Weights of a small mixture-of-experts language model, trained from scratch on English Wikipedia: a softmax router.
Below are experts of layer 4 (counted from 0) of a mixture-of-experts language model. Rows are named router (the router's row for the expert), down (a neuron's output weights, with its number) and show model dimensions 320-383. Each number is 128 + 24 x the weight over its row's rms, rounded and kept within 0 to 255. Numbers have three digits each.
Before each expert's rows: "comes before" lists some tokens at least twice as common just after its tokens as in all text. This comes from a sample of Wikipedia text that the model never trained on. Tokens count by the router's weight.

# expert 5
comes before: "-", "==", " The", "The", "===", "In"
router:131111192103102171115143171096153159133125084137123120124144097172148151141143109184164122132091158088135133148087128154130119103099113103093135149172140117126073127138145125110095139113127137
down0:090164156125132105144139142090143127123122089148099139158117131161109150144134153119132162155131150134133145103120112155132141097183114108134146151151155171136107090134120142139164141132128115
down1:131125149169115182118109115138116139099103157111127128167133101138120078137120094139113163135202141110090142125104127149101153112150119171173170100125116150134181092090123133105052126093107134
down2:162111162089135191120117140098092127114147067144126133105115118093122142136134158148150083108125140134137170141112112120128119094159133140139122130167134119179199115108106113125122125110123116
down3:147099144118098079137129082136140165101141133119135125131132131131138115134115172119112114145121165126173116126175142115137085111134109117117122146103128108133111116149130125166103113069156090
down4:120141087141168149132121124126134110134121115157129168123140126159091135126150095129152144121140123148182108140163125100118136124136096112133100130103126114113127132105076103131136108120103129
down5:166161113120139132091083136134129140115127102101112129119134119092153123123121135127133116151120128126142123152151125146080126108101130083128125116145103128126103124142152165128137133142135153
down6:129116125172128118086160149140118157096122097119127122151135106083098083130152108131193119140126149087152106153112168151121146092103122097105133096086127140123118106095103147111146134133108172
down7:115119156131135126159135107141135133151116119142116154142141129180115118113083117071194142104077111133126095066155122126129122154121114114141150147169123148171218112106106148155146182113128159
down8:096131132131129146113128156134149113100110075120135160143146152160091138109098123097137134140149114099090118141130171132157145132148091076137131120109146122167071107118140115153185136065110164
down9:139102160132146128151133146110113109095128196173082090145118142059122148119158119130117140145147113116117109062088162169176095157122119124085121121137125137111154089141089095164104149063147121
down10:087093162148122101155162134132132171103111120151124165130117107166104147125151082120140134102150160155110102134133136148118120105104105119156099097084109148145185135113112126127157114111099130
down11:134091143143134098122088154150128109118115140130137118150135122134127098131141122118144117111176131140155103102117094117128132149169118169128107075122043121108144156103119103129073163130166148
down12:151125172144111096106187101092139101131129094115157122164108122094141115109138158116140135148143140130119103124097133142108147119154131128126101142102135127117145118152145165132144137152154120
down13:162109123147156121096057111127113104153135116116146112160125136102139147132145114138158135105135145147148102114120147111108104125129156166121128129081105121155141100126109142118158141110137135
down14:154115130168098096154126089116110092151106139119132139118124111131181131139100134102160096139074128119162168146130119118143100078095170140194116104151125120061133110102140146095136143089092120
down15:122107085121135146105121076111160147107141118113153156147116122117094179124088130171120133134087098144157126133145124156077103098169134120157133142109106108142141091094134118081102167158124131
down16:146102094123153134077133093103131135128114087102160114113078130103146106138132147128111149106129143093132075124119154115126138090074148118101166113147161103090113123126129106106131133094116137
down17:152104180112167101097118164140097114085107145096136121128169110132119145141141173125117158138133112116102089136176099095133151112096106153129108156156130115146122132118127128143106163143158169
down18:180113145121139097128086100143116066104121087165102137112136143097093151133145108131164134114169127161135115132099165136149109106113126153131127141126109125123104117145121076136140093139118152
down19:145122100118128180132120161110126105150104123123126141128118168105142166165161117145111127113137135074126153118138136106141129131115108119136115118119137086101087148163152166106108133157142118
down20:118142124179162094140100140148118130182128121141104119124151139152112139125128142130114155118148122139180152087167138118137116103092091094128106110113096127109127078121141124128128142104111184
down21:164172083122142105098106128099125117150138119139135165104168140139104109126135115131153135102154174158141180119107134161127118163130141133122127115136131131174136150126152143127113125167151089
down22:117124121093136128067161126172159099131098126094123134136131126131110141151145092104136122137123150132145094148106157084183081124146163151122123105143129137131146113125126126168157169143134109
down23:093171132137146101120121088171152113086102113163144150088127132116128138097117153139134121139128148120147106116084120130147147126115119100104132143101164165130115125155177133128169132089156117
down24:124104161163145154156128150097124125137128113130130197143102145117152111141119113102113089137127080093104109167144133100141137094169090180106134113135104083129120146125120129108077160165141117
down25:150136151103155130142135122146151128101117112112119117140115120141160094135127113111136136136182112107109089097133151147110111151153103087087120156179119096140172144155114132191114142119116120
down26:128149126101118168110137139077144096087125100134125125131145166128113155063057113167143124138152130110125129082094155138134104157125124161172124083113089125160151121150135116114163122168132126
down27:125125166138149123119111144129136132118129100148153142143065114096110124144103136113091121136109134138134124119135120097152093113102140122156116146091117122152127152132125105159130112179107140
down28:137128140114129180154093128129116111125157176167128152137121158115136126123128108119099140115098130093175158087143117117151093146159128121121134129130130140128121141137146115170140112126157099
down29:152129094150162139147155113111137164115157147098138119150212121141148099147134116100169091129146153131140082124102135105116168097131098147109119137121094140104119148132118125097141099121090132
down30:158146130148123150160130126101159134162155165146104127141162105156125131133149112125164104142110107146140142188086138140118102121147098119087172156121139139132167132126090128163095114125138114
down31:129148111137136133118099139113115163087083130089128122104136128128101174107120102123111129194125096113125139141102095120154158165125134137120114086193149121127120156134153097080086147148128150
down32:150144140147132159103119099124055177112069144127097117134143142133165100122068099123137096178132124115130131156133161087164167134134132104093127138136117168140098149128154139136159140126111149
down33:084130165115122136122108126131116145116168086095118110153152114127113108159078102140148115166146153121133157082178143132116103110108120134092103086081096109096153136109089135130140100157126131
down34:155107102095117135119145127142135140148130120153145149127112121147069154126112130127103093151155081124119097125128140149127142110156128128145141106117136149135090149137148126123122110137142061
down35:115160134160117111146135080150125142112139178120103160152129148152117111135105096107105103201125145096103119135107062123175104184102129143133129143123111117144132133132183121108130130127144144
down36:176110112068138096097128130129126063155114135135076097148054164194095142130117162116114124115171126098075179137078125095154129140120158101160155111097112110172151166072121142103134120147103130
down37:109135115106116123166129110162119125168136122101131125159132088099124151139141107103182140171083118108150090121125109148098168097111129131167145120110113101107200147118109114113171103148092151
down38:117133146116154122124134108133163149161150100141168120112107125149130119114106101129110147077162113167142161131087086104115123144108096138135115155120133132094150150138126140139159157172099117
down39:156139124158115120136143115184137116164122138129153108148134137097127148162157155127146182099134124134116119084095068146132150140146106149172141172119107120119117136141075155129146092122169113
down40:115144128159134127048148098139124097120130141141095165132142122117136137136124142117124117139111126127101122130164123108112131123139141134125141120166115142127120176118099100167082148140114102
down41:085124081130154152108132126104094121085142114154089109112090155147121142159128121111163128119127149124132102100090092075112117102125119105122126095138139165130148163149096135143150112098139136
down42:117145087139123110126136116130111123140157143117118134136137082125149133152156136121149111114119157129100152136113172116124138152167132122126089116123117078107097135098125137095080143145117118
down43:104154142112129151141129147097122156104107102169131153103138125106067137129100129153111129128133144128160134160138120158081155138114130111109111155102059140110138108131124130113130097166145084
down44:106120126143110171113150122119133125145118110148080093114120143079152123123103152105099119128113133146110187092105076113108140136131166091146100127136140137102117143119102112134120118113128129
down45:114113124128186165144107117110139114134133100164133127143102144105134134127100089110114102161125122118163134093129135151147121145198163121131092104138130102170188117122122138105157114123124070
down46:141095101151114143163143119154157129112116146138144097095092107083114130150105092143135115133148128163137162128153125154094144134124169126148134090129096169136135149112109123112110130117170108
down47:168124124094096129107167069133129138138135143134121116127131149133152151152139144162158129099167166147087125071153160152135115105128106168107134109113132154122094124118136147099114129107138160
down48:130103121130135111113149116165098150128135154112124162095124184115167089145186167123137117122125128145123074127062129146124182105114124122109120131098102135105130135145137115139119119138099122
down49:106112099136129144120109148131112098103114181100131135141110108149115150122107118147145124168128115125108157148134145093110105127114115076085163173081110128075099128128145148129122129112129161
down50:120111088127113152115119140103123106149150111146157135176131079133122129120146128142093118146117082095135089152145090136122101140139140143135138152108127161120151153126124137144136129144163131
down51:082096152121126176139166135150098137126116133127127148164113114116109130098110139124067125139105096142119110143154135104116130113129141142122148131133124146135147121130101076111134168151114139
down52:143125132148091098118151113135103151171126084139137098149125094115140119118091126081104147101125116130145099165117161157110129093088156118124111111144131114114159164137151140133169124152121155
down53:117126118153122132114105155134154160138127108013120149158140143116140119136168107134126111153140134143083150148142109145146140133152133113125142104131107124144148140119136135125120136149146172
down54:116141125136155119136120137134107158100161104090150058110114148122135083116146170100170149128148129102133139146127115123119139131130165132106117125175157120120080089080107131108139153111113131
down55:138117104133129134183139118106152170094135121149162125157136140065131130123205136146112150125108126171169130139160111190092131175103186131140105094107155130150116115109138099138150120129151121
down56:140101103101135135122137124082144105122135105133150136115131089129115113119153076148128145136109106116145071108176121133081098086131143148137113103125130095116138089122128119109102146125115133
down57:138145117157118108128142094101124104116164151107147139152175080106163164137120110146134141148123132063140074102138082117101144133138103136136168157132146153133135166152153179103109148141067080
down58:120150141127119104153102098146090133126141096146157112137170185137124150163139131105123130133101150128102128139141153190157104141163149160118154148131127133158125102170174133104130149139157148
down59:133152121134138102141138125116122135152135137101093108116109119065102108111130135117105094117117159101133128115131144123087137135132130104144142130112155075110142131133179147106114128123124129
down60:160142151148117090088175205125100128141137113154125144111102143110113109105123120148072116145111134083160116133126106124162158144141090126167181139107124177117109149187161162112126154102176082
down61:167132137141145161136129141118159103150128111137154123107111171160168110122138077151110114098075133118118128110096121126143121129163116127137159163085139164152115138166137132158136138152094151
down62:103143124125148142129152141123156048121160195114085151133130088155122119100126165133101112142144151127133141156102132140135141152129132148186123114141142176133149131149082135104130105155171136
down63:129089128158074139160133089139154130126108135146131150164140156103115153084162108157137145084136145139136169076177153113162146142125090119078111157164090151123169125102148161128095097067121158
down64:128113140133155123089107158110133125096134140146193103184095118139135125113110077120143063142108117177112122190086135104119120135121125131127128105135163150132148110105122118127103111155145103
down65:113116141111159175140059127102134114145145143118120156162137152156142104127123177124114146117134101132102098135156102126217147156119134126127130146124164125135110106117093120133141088091115153
down66:105064113151151115162142105137123091132137128130177116041125139143141111157142124136132148106171158110078117115090109082163115138149150113142159141096141156133122100111143122170119099125092168

# expert 18
comes before: " the", " a", " his", " to", " their", " an"
router:160147096131133138163098153113106142120114143164113132156122146149154146124145153122107138153147109164119131148175131114111143141161176153130137149128122096144106125090151176104121097098147116
down0:142178106153145098147117155111155102149153093132032147147154135121164102112118130077105149115130108146145176094132104112129101100151114075154121126122114144147145107173100125118164127121143095
down1:154112134140105136151123129128115121148150095154108122142120153112101154137132119143127167181102083155106111134189099145130123093143126095159113128137112138122144137112111146084126172155087108
down2:113141129094126144145171108143167155108137098112120148103114130132109141164116166144111106097097124160127147142168139127121083176131154156149147103128151147124161077119101138146095164148078139
down3:129091124101134110134162132085138118088120092142157135092141173160116115131255131141101130092096106130124119103122148099161146128144114157142100135156133132108189115135144134098129128124107162
down4:121125105131114110116140109113162124151148145126107100107121147107149137081180126122144150134179161128096091101156101119139091129097144110126094133151164165131126093148140108130144141110116131
down5:139133138102122135129127128099171126069100106142181157116175093121136128102137112148158140136178141116155105170132108164138178122094169128135131127109105115149142149115138095139106112147084107
down6:082114112097123144195117127129094180156137119128131158136126116131138167079124165130138167139153137103100146095140097132111114126122109154167100147100136110108145124110147115159115149089152139
down7:131112107127130087156156117140093122108138167066130130133103120159154131127139154136140162137102133131152115100125103096105085120179150147186109129168129091127099093097103151097147099098151148
down8:173125160168138129118101163100137135141104132127132134135150105093098132114154107102159075120091105095114143129120095135163120098098108130172117115150122153169136137124129109142083101144119159
down9:103131118084119158118151107122115149148111140134100132162141139115100148142091095135095148194167113102125115121154162130183090137118136110102161135106134126135150154163142140161152132134127161
down10:141126100129134142129096142113115101130146118130119120100149056151126147098132149124134105151142132126144073140137124077117154121122107136115139126125079129105142124124115124148130128114131139
down11:105050118118110082120162156132141091160169160168141145126089133129093160132166102137143150137124127107120119127102084123164132096136113149169111131094092146145104135107138104115100137175135154
down12:109085146078123150132137140129145118179139129162140102133153152119090115171120166125143158132139111119150116126171096076138116126172153133156128136094082126092112187129138123098111161174112146
down13:129117145075113120154161070136124127108142167090139090131153140106126140128111117114111133114156165132126121096153155183133133146113130142155176178132112115115151126097147094124141127106154116
down14:119086130130155105157067118081117092088172145133171051116141121116132170143159095149175134110114174117133117136128143149146141142134147127107142082119124117145122157132125131130092140143128108
down15:112137114153137117105123166092148097113132140151131154070130145114131117143128100141169072144132150106110105148078110141143127139137101106140121151102126129112143082109180175121112082120074173
down16:114156118138088130103119109133130160120145135158132111142127163116116131127140134123137112094171143156128075109157118141115131095151137145117127144121076118120125117117151153114129127110082122
down17:141143137126152124128148153121137146178152177136135124121153119118130135094175092125126090091158139140105192120116133111123136150064098119133156108146144107076153111117112118098138177138136150
down18:088156080158132117192180133151135128139152127139133104115114140094148134129206135156129147102134083106126155129114134106145118170130141130128133093108167106106136101130124115153141110110111120
down19:136098132143160105113138129097121110123106107090115156116128155163114070122114144064148132123129172130107147108101130130104140109112143089120089099146138088110093077101114149119137065124132144
down20:122171123121135139132155130122069130111154132094138108129121151133107150171124108150145103078149141112111120138104094109107086121150129164141134112118115105096152138116138098171147110171160104
down21:175123113134112199102128101114134121146115147129161110120095104102110133112166099126126097168095124146120146135160151087162136121171148109115169073114118103143100208156130143114101118108109137
down22:166162123089159157077149106152114102117149117133129158162129161148155194130120123134146105126121164156105122134137140144145118086143156151100138105113121159138142090109107150115166110147140102
down23:155119140129114111142108124101172159154115078154108122129104133113111106114187088170125085114111137151140130156117105121122106127104115144116108133112158134069128109082153134106138079118090140
down24:115142122096157118096084121137147136100102154104137087092172122187110131125111152121144142083095097158107126088165125176128116099147138095115160146153059119125105116132111130128169127165134114
down25:088156161103134106166165145129136114154159126136143145150100071129123160129049096155114123158121109111096149167140154142090153169165096178136115156119123130150121110105116111153129102107140076
down26:111144090153145122130090139147107133142138118139178129121119176152112059164131126151092090141107138117097107152098110145108172126142145119130133109138133119115116129121155117132157116110167123
down27:139136096145160160132119097171126121167086118075121134122118138114098116145165144140141130133123123162108135133151144156154122138125110133151111142160103144144119173115121149187112150088082122
down28:116157141151114132137127160149137140183114140147123135146128142161098140143173134114084108106147114118153112138103087105121138098126160151128139159130158137103123099137151122110115140126079161
down29:151158125140139112137147113131126107112188111130127139154136144085129132116117147141131125125137151163174157110097137172094122093120176115122157122095174093130174156135127135137142109095113136
down30:120144131152132117134085109132069120138119112132121142156125109103127112134091124163121099152117129126105159171103090116172136101144097144096126084095178116126090098147136095140088156145142181
down31:133134136123153108131136129131141139138120106158100160143147134097152131078166064099129144159112120153106094150136121125127153110123123105128129147108105101123138097114134130110109133168061126
down32:167139123156152139144149164096150113111124127150130148134138100100136133130115124118136101138171125116124179123129099122138140110131096156123136090112106133193125130115130155128104139077094120
down33:109085143109144136140124139135123144064108113135133115118121123116132145101079148121118107113162130107137116161137156143072120135106123161109122147108133102104168201130120139108117119093129130
down34:101115138112128099110098129158128077120153166137117170155111133155153092135214132113143171127176158139107123169137130138183106131143144132106087105119152147144103091145097128147124073125161147
down35:149143157128112183106128140170083096130109141124127100157160128139128153107115137131100133126133163152119123124114101095080143136091140167121118130134107099167109148154125159094111147146157146
down36:141118124161138120098130155077131139137157153148139139157158134147146117144169095156160119147101129080105147127119158066112172124162100139122122141125123091121120111117145152130167094079148157
down37:133137139115107108173141138146091087101121123171136112119111114085086134125077129137113068114144107142126088113118090145108146166133133146126107111141121148173092150159150134111140119141133121
down38:110167126127106116137086066115116153124151169125145146163115128100128134131127158094108183120119123097104148127117146128121135129103087178139139135143161136099167121107151164160116134124126122
down39:118105135140107138135193089097132089125139177167158143121138148089118117132140057145073106131141121120117130135115127145154122090114129161136132102122116081109104105137169148136164118129084113
down40:088167125116121089094203123133131122108139146132135169108109118104111094113185135141134174096152156090137134116099177141113124139126100103150126131169122148130193065166150129119128126142131139
down41:177141104142135177112131119107119120136121125084169121122117163156156118114255116127091140098146101135155099144123133146150172100126115135086134143131143127097147084134114127123121155117161132
down42:138096127160151144181115122154151096159089120162142137120144106103176122165202072115131102111157136145131139160110139160145133128110106145097113136075130158128142091118162167118167136104089119
down43:143092093132151125110110096097122149123159149101142140132105155145141122143063097134159116102156159112147098102127151102149122111132187141081168147140123155102101151125141126148127100136128112
down44:072130150129094084124131142106135102111164151118155109069137145148142098117163134144113158085079164122112118103116142133106137137089103126143142119150111171138160079158147114111134113131126140
down45:109087130103160124112113111121136121102127142124112140119118129110149108151230180118189144148177138151140147155075158099157146149103121108081137139122101098108123125088117078118085133117170102
down46:119114118126139093112147114106140153132136125147120135136142153102136121094135106140110120116082120113109144169155143156097106128114126127145123114138094083109170102099107144098144114101120125
down47:124134140095120083152142118151136094153133110107155111128092143117145151125077137132077153116155134122146123129118097127155100162118100112161121144124168113172121108125126134187137120147112131
down48:071145152068123165109160171133116132085134081114109085122142136140148162176148132160135139151136135149122166098100135120089132133148119146140123129163106116051133089125092142113129193120105135
down49:105125150135155119140133147162112093130172064101137118099116098133080086152129139139148128173109127145140154166070124137116144164131169137111138097150128135123102187134102119123114145146136127
down50:132157122114121059084107087152155108112107176146136135139108110144116083124145166139121161136128153136150095121148119118115122115078131147119156087082154160112115156112111121162084144123121125
down51:102110095095132115177153107118134115087165159122114099121145141140159155110124157151109136121123113118147124151117120078136140100139110119115120084125137100110157146165168104160102156123092165
down52:121133113116101184097170157134126143136120168143114128161115129098112113155147147169154127112103133130156110081140078124115128142089132162166148181123125165142093103142130097149107102125100114
down53:076152143121132135129112125136145100085138071153113126148099117134126158171205107099162126124112130114127109075119151180144132214101108098135143112118095150137134049105128112142114151148122145
down54:111113160123099131130153172115106142147159074130096102115130139137095101111133095162135142125143123129100138107150139144147110142135120080152154107149100152098180085126126106130124111132138137
down55:083128107102165122145151113132139152098135118113155141154138136112116114131105154128089084109133158087140108101103137142133133105133131156119117118116103147146160053105103111085099113165089157
down56:103137123138136140117167114116157110117104148154149117126113144085118105125125106113116130143099156130146102125156109131106105134163126095159087121113133087159158132116138129135149109100129108
down57:153122127146148139122106133064124157163117135084130119133088125142136116169073094133130152131171141112100147153110145098119160121153140153093155150127155136131114156103121124127129152139088138
down58:171163141137109152087132126125141111091108119133164134158139125093137121183153103176203124153097089120167088137130151168144121144133127169137099146092115149144119125104114149113150137124069142
down59:164092127142114134080135147128164131129167155110109151151142088115109101126145113121133122110073117198104096126133149155130139111138116142096100129106078160146097116139107135109126109132120127
down60:158074125114165138105126132128168147155152172117160113145124128154175098131124150175123138179148108143113130099097145125097169102173164146121113144134102092152111135084086160144108162100164140
down61:154079142132141120160133123108127104106150155157138159134147136098140139142147131176129098101114133136134105182111172109124115105129117123162133123118112125136131104144151126113136143148110108
down62:131121134119118102110118098132123140127143090097102146131105138088124134143126140162112099123134118111153102172069104132144126109156165171091122099106107133127125138118140144164110105117148135
down63:147145132132140120137130123122152147129146131137130176117133136131161178112104166155162181141160119107117089126120131106177121101136132149155091124118128158102109106118130078137148110107106180
down64:106102120113123146097121158130117132076080143084125057136135090120089089132126116108126148124116143151136140148133159140110157084165158137116171182123135135157133153169129160122118109165140110
down65:133125141086195183111098127113084116119138153090148103110125086114186110095130104090169161144135112088108151132138117178135133186138101052113124097172163126110152114121140129151150089138149116
down66:157168123098136173164125160159109081200098161131115105107129139136169130113131181165114144127155148118107139107165161125105135089132158117139152090142135152165117137143143057110110139139107134

# expert 4
comes before: " |", ".", "–", ";", ")\n", ")"
router:128116151105111138164144135132083097137127150114099120132146138129132160178142123136139122137090106125149123156131142172159089093147101172104126091126131108134079147143093172109158153126129072
down0:155115113147119137111109097128137088110094096134132109163178129090142151102169142126145170176143177109160183136117129138128163182133112106091088100109084111117109117117105132141113087125126139
down1:129162090112138138104115131168135087089079121124162110146184109155116137115095150106103093114137094148175092156082131098094115079133123122131084125130114102107142128151131143136121098132125095
down2:135145102166117127107084123141112134142150120134106145126154118124161155105155112167105125123090135152124123124140168119136148117132120172092113137155121121172146141120156154120126124147135094
down3:150087152138111168149150147125143110161119134151123120180149138155131153138120066132184115139097133130149101146158098157124110130149103120159135129143142144099149136134104076104113125111138129
down4:102117166084127157112170132109117118100135131131101104167150141136131140122154147124167137140131128121112106124130126182128132127177137114148114122112119151122100119127132138114106126117148123
down5:130165122109096110184126137155058143082141125092120116166117139082136130163119063121112129139101132178129123098142130134142132163173102117131096149200126098121136110122091110115130133118124110
down6:151143111147146132144133096130152127142148080161149145106114096146134144129142114164144151120133097133158135099128089127139123094147138151142148204121128145123140104124143175116126143150165108
down7:124118182107128131160138159179114132181125108140145070129144147172088148146104060133148115136111131130145126114137135114156119134119164130125128109071161125097118115133118128141123130169100125
down8:122155104134125133105130165131141098154124131077144120129135150097159134119133171110124131162170119106083125093099145063120142163130144152124145118110123123113079125170132158135137160106156162
down9:124111113118121140103128147105108108112115122134107131159132120130131132106184124091118112117121145112120149126142079139177089146119190147072118130131161140104111149172126170093137100109148157
down10:134146093066124096125112151120115113167137134143111163165125126127119112146138128121136166118148137130143097142095157157140129125111151134111145057115125150111098119162136138141078096170151106
down11:094081139145133098129148139142153117100082125164138116165141109140118105126144167158171182156120131098123162115111135158138169092125142159185105131146145131107135111141130174131139128150155116
down12:091129133144082153118152138086145112125143122125149145151126092108129106121180161126121122079121142120136110098125108147171096118120125144160134108150133116115135131132128091116177144139124136
down13:121138171138173133148096142139111175137121127126156155157127079141118115180139128148138137139126116132161129091143143126060139157105103175140159096112115143132097141113140111137141138089129091
down14:147112173120100099127133124123095089120100154156111132127149171125125123124084143129130114134144134154134138136142128117148138128139108177144118132131105105121120140092119092137166109078159157
down15:180135123135122180158115156140140139124150136102136145120143137153117146156147148102145111133120118116139130183123154137133142150090120096105087123158109117141169107152095092100149139158184098
down16:147129128113162130126092148145146116124143102115147159143129172127129115134193160103105124111131128164121133146146108146117138147146107153107177101118124130109147136116150121077130097114101112
down17:110091141136147139085155152105110109139152129140152110132139167092095104120131156115114104103114123185099134102084085094097081123133145119122087114149139117118142111148114117124115162113158184
down18:086105119137125106117108116105098101103106103129145139150070109100147117147155167102160123087078149152084134127087133125108132126159132149132110099122102107105100119131125155120084111167136136
down19:143102124089154167156143106102149127127145135164163116141111098128112155131139122142164141131157111137134118108118116157143136146097170133124140119098118168117138157127114170130103170137070127
down20:075106121108149134144119129165107095147165149127173120149177103092116085096117109122145098136100154102154141205089114135128131070144129109106159127142124176141110154142131125129131188152137134
down21:174144135120082143132123122102114109125174165164141169139133159126117146147139144131110129102128171105139101168137138127092096113170158122081138071143141123158096156176144110121154177101130111
down22:130118094153125122074140172108129150147156159160133123173159121068123129083147138134152083176095180102129103117137110152097108106147143126124123113136176095123147115121126133096128161128106099
down23:118130145167136116120123182128126147135099163151110119119094066130146130123118127133123161147073154109062158115153129119122095194126124099090135129122092148146156087119140090154128124108124136
down24:179126159115136121148158086179107079138184139131123051138116139154179144083057108128138124138096086112130145102116147117156137143073116161139141154128106176115185094118139115149135128166096142
down25:092121157132124165109079119111107119108174108149146107127123095089153149115185126111133117134158123117147142113152131112151102163123141165095115152130124087147111136102150145140117155144161119
down26:132170182173109133174146116147092088143137128099132101112112115124127140131119142149142114133118126123121124118086116130060101144144125119125080130124139129134203133135113137149124172140187136
down27:149130078089121109123151141115076134126112118139159138120114093127154176158130123126151102160096180127159172132144097130147106126083144124121134112107146101144141117106121129191160122097119084
down28:105120158113157143122110142149157119091154106143177126127105125133097130146133135120154124130096116096136080145172112136081152090126131093077138118111158095118140148126079083130173163140096145
down29:123123159144102131107149121115138126122110132126124100113129133118148144107152119092122102123128166128072137107139190166105145147121146098102104129147102134153131096158160113117117160131085113
down30:124110135103111091135154091158133067115168090099140054172146060142107160109167131093115129110135108101090120115150096126126143140124122085103092107137092140120073147129119123125115122140078154
down31:133104129139180116138123128129111121129115085110092153137143127161134148148136126131123144138164123110153164104161138112164147165112153137119130152123128166151093152115132122102098170123137095
down32:125126159159124148097128136178131139106122111137117161148121125115130137099136128143142140149138141124158117127104128150099143123133135143125160124147139105145146100121124135100134140128104164
down33:132163137126155098112138099162144120138093183085168108174152129166100163129127138118085143128156076120108155105147143143148122154150145178138141118129108115146147126112170128130137108134149151
down34:116125144131123193172118129101120136135125073100133146129150152136129101149116113130144133091127114157114119106144151126141132154156139101128122132107089131168154115146132074124147142133125128
down35:079136110153111156119098142107141159085131126141133067135144123126140114125164115120136137132107143143147156167129120109133177114107170147167140171155156130140147102093146123135149184089128088
down36:124129137112103097109135119130114155135112099141135139166155171140106096085154141102157147071103148098150107118135132109152156099114079151126123138145077134131124115160146141164124170124107088
down37:196115166142144151168140129133149116156186099127157153172137123141143096111097116141152093132151117125159152119089161150148145105149132147132100164153139140086126104172103096123128129142122098
down38:107094114069130087179139107138139130152104095147120094119153120133107156134098075147162131115130128123067131130100100135143140151120120113145155152104119104118179108156185145107128179122173180
down39:168147122185093143167152152120151141112129105118149093143155098126174137145136174109145144129103174169081111141095128090161122116141110116129155132116104159137112141142134141152131108156174127
down40:080093133149150111122132102139074152157145189151130156151136140149110131133159080119152135141137086187116136145084151125117104070111079119122145122089163155085137137099081120131122099132113123
down41:188132133165114083095090138101124076144092146163113106131117104098111137146136146130115105118057107148141123153110114144114129113112145111085105117138141147145147169131113057112141151155123094
down42:151099130151139121130135118090133117088112148137132158135100138136088116117095133129117129109117138111153151134116150139085130138160154145136090090135140154140125135103114150142185096191137106
down43:155119190121153139137109065119154170136162124145130149121139146123113120131098110126161122170115167091119113118124069130120112118146122155106122107115123135105142143078124091151138102083132176
down44:141128151150115113109099152160124171109114123168138112164117145114117116101124107122172114153130173153138171081115168128151107135138129133136100139155128148149141130145138155141134155132132187
down45:102128080121158133121188144080127112133123125117164139097121090181179154117151157083144169126144120137125164127132115103115130107116135109136131151160128147154119146137141101133142109114139107
down46:087155124107115135140159123140116111184103134114102119152164101118122117131116151130121179154114084124084105109134102103116120100177113127124170181173137157132087083132154140138129144111143129
down47:100136127154159160095121116110147144143137151121159100140120109124097125112148092112146173136097084082147172122156144127108144171139138117096133165123158098125129158161157169098075152147133138
down48:117142104131146128119118142125117146143152132127110169065114108113112114185124140136144059153121142151146121090142104149153119120154166152144154128163120145128131119118147122115152106131081132
down49:129156097161125120121104151140159115129118098070111068149139097108148086158130126124130136119153116141121161136125120149121082139111113153152149166136131102131118140118108147172082104124124094
down50:114147103095071116143125109147153079146158161154135100141135124127143106114123177109102137102124110122116113132162129138135135157122161155102143145164140123153166112130123134155124153119188122
down51:121119093128113150087126132099152129156189107157115074099145103137120107143118146124157146122175154151094134142100116143134149109115093115122145112128127149090119124123123105099155152103153110
down52:164145147085095114137124126172159095149120178097126124124148103166115112115112146106111145124160122148134148141094125164133128200122142155130112108162123097113182121126116193115102118118119138
down53:173189149124095128155108149139138119102106117161144132104199114072103145088103138125135120113133140136121149105157097087112110118125113112176148131129085126097094124114132088178158143162152125
down54:162123130165117095128112158099103140145148140163133170126134131149180134162141114126157120111101157117137100148120158123157132137089129132128098114164114108168084106092144086085125137108122116
down55:086128163158115163168137108103132137152118156075113096118130086117155120141112131115103158131146142172110091092134086128126084172169105100169162090100183162134123158126109161148117127158135140
down56:099149119157190157111126126123147145111100135152112141135115144131111101143111099126137112112138098158118121153128139107121084085121152110129135101112117141153095128167155142121101165115124096
down57:134093114101126136072136140117135152110121124154110153110142095148103178155168139114131152131143139113115131103139140130146131111130107112150108134127113098145131135114122120152102136178145147
down58:100117136116138138093143141163135103150123135086149157151121112136147134127082154092117170078151142095128148104100125073112081134149117128151167112109111154158112137095105133105114077107100092
down59:107142117090103121122151136128100110098157097138114105100126181123139137128144095129154126100148144115122082070158132127140115159146125105171109128115120105110158132118157130143085168133160118
down60:086086114121123127103138119135197120125176144127110111113117156124132152112134057137138121114156122122116147144107110146105130090104125108105155131150086139145091158088126154110114117124120118
down61:136135121157114125092148113148107105104138107140094128097111124149112088134154115099105126098105151054095098080175152120162103124101124113130127163104097157164155096123131128105097137087122095
down62:087132122130111124176114065113168102103108142147133112127157088175124096167102092139157113125110142082151110154110118125125116143105143117110161141153147133136156093110106124144129130124178090
down63:134110117152168128138083108185150171140120155128103108106147164114141131094064096149110102128153109088119127181118121109143150113110119118136114134145120158134107166060157155143130069090144151
down64:087154137114158142115103136134179143112123105156095180109071106167139131117122154118179098118124132129151126143099058140135134160111140091120129144145105147117092138135180158090136129173128135
down65:153155139127137144127134154158116138149117154125129142132113147112188143132132158122111105095132134110169152119151117081156118126112112181095197163116133156128155127145093106111083124117196128
down66:118136140115120107117128130107111169116126141096163115153116120127114177129102137148136138083123153093172095178086153155122115141128153138124121110130150159129134148157136122104066147103158144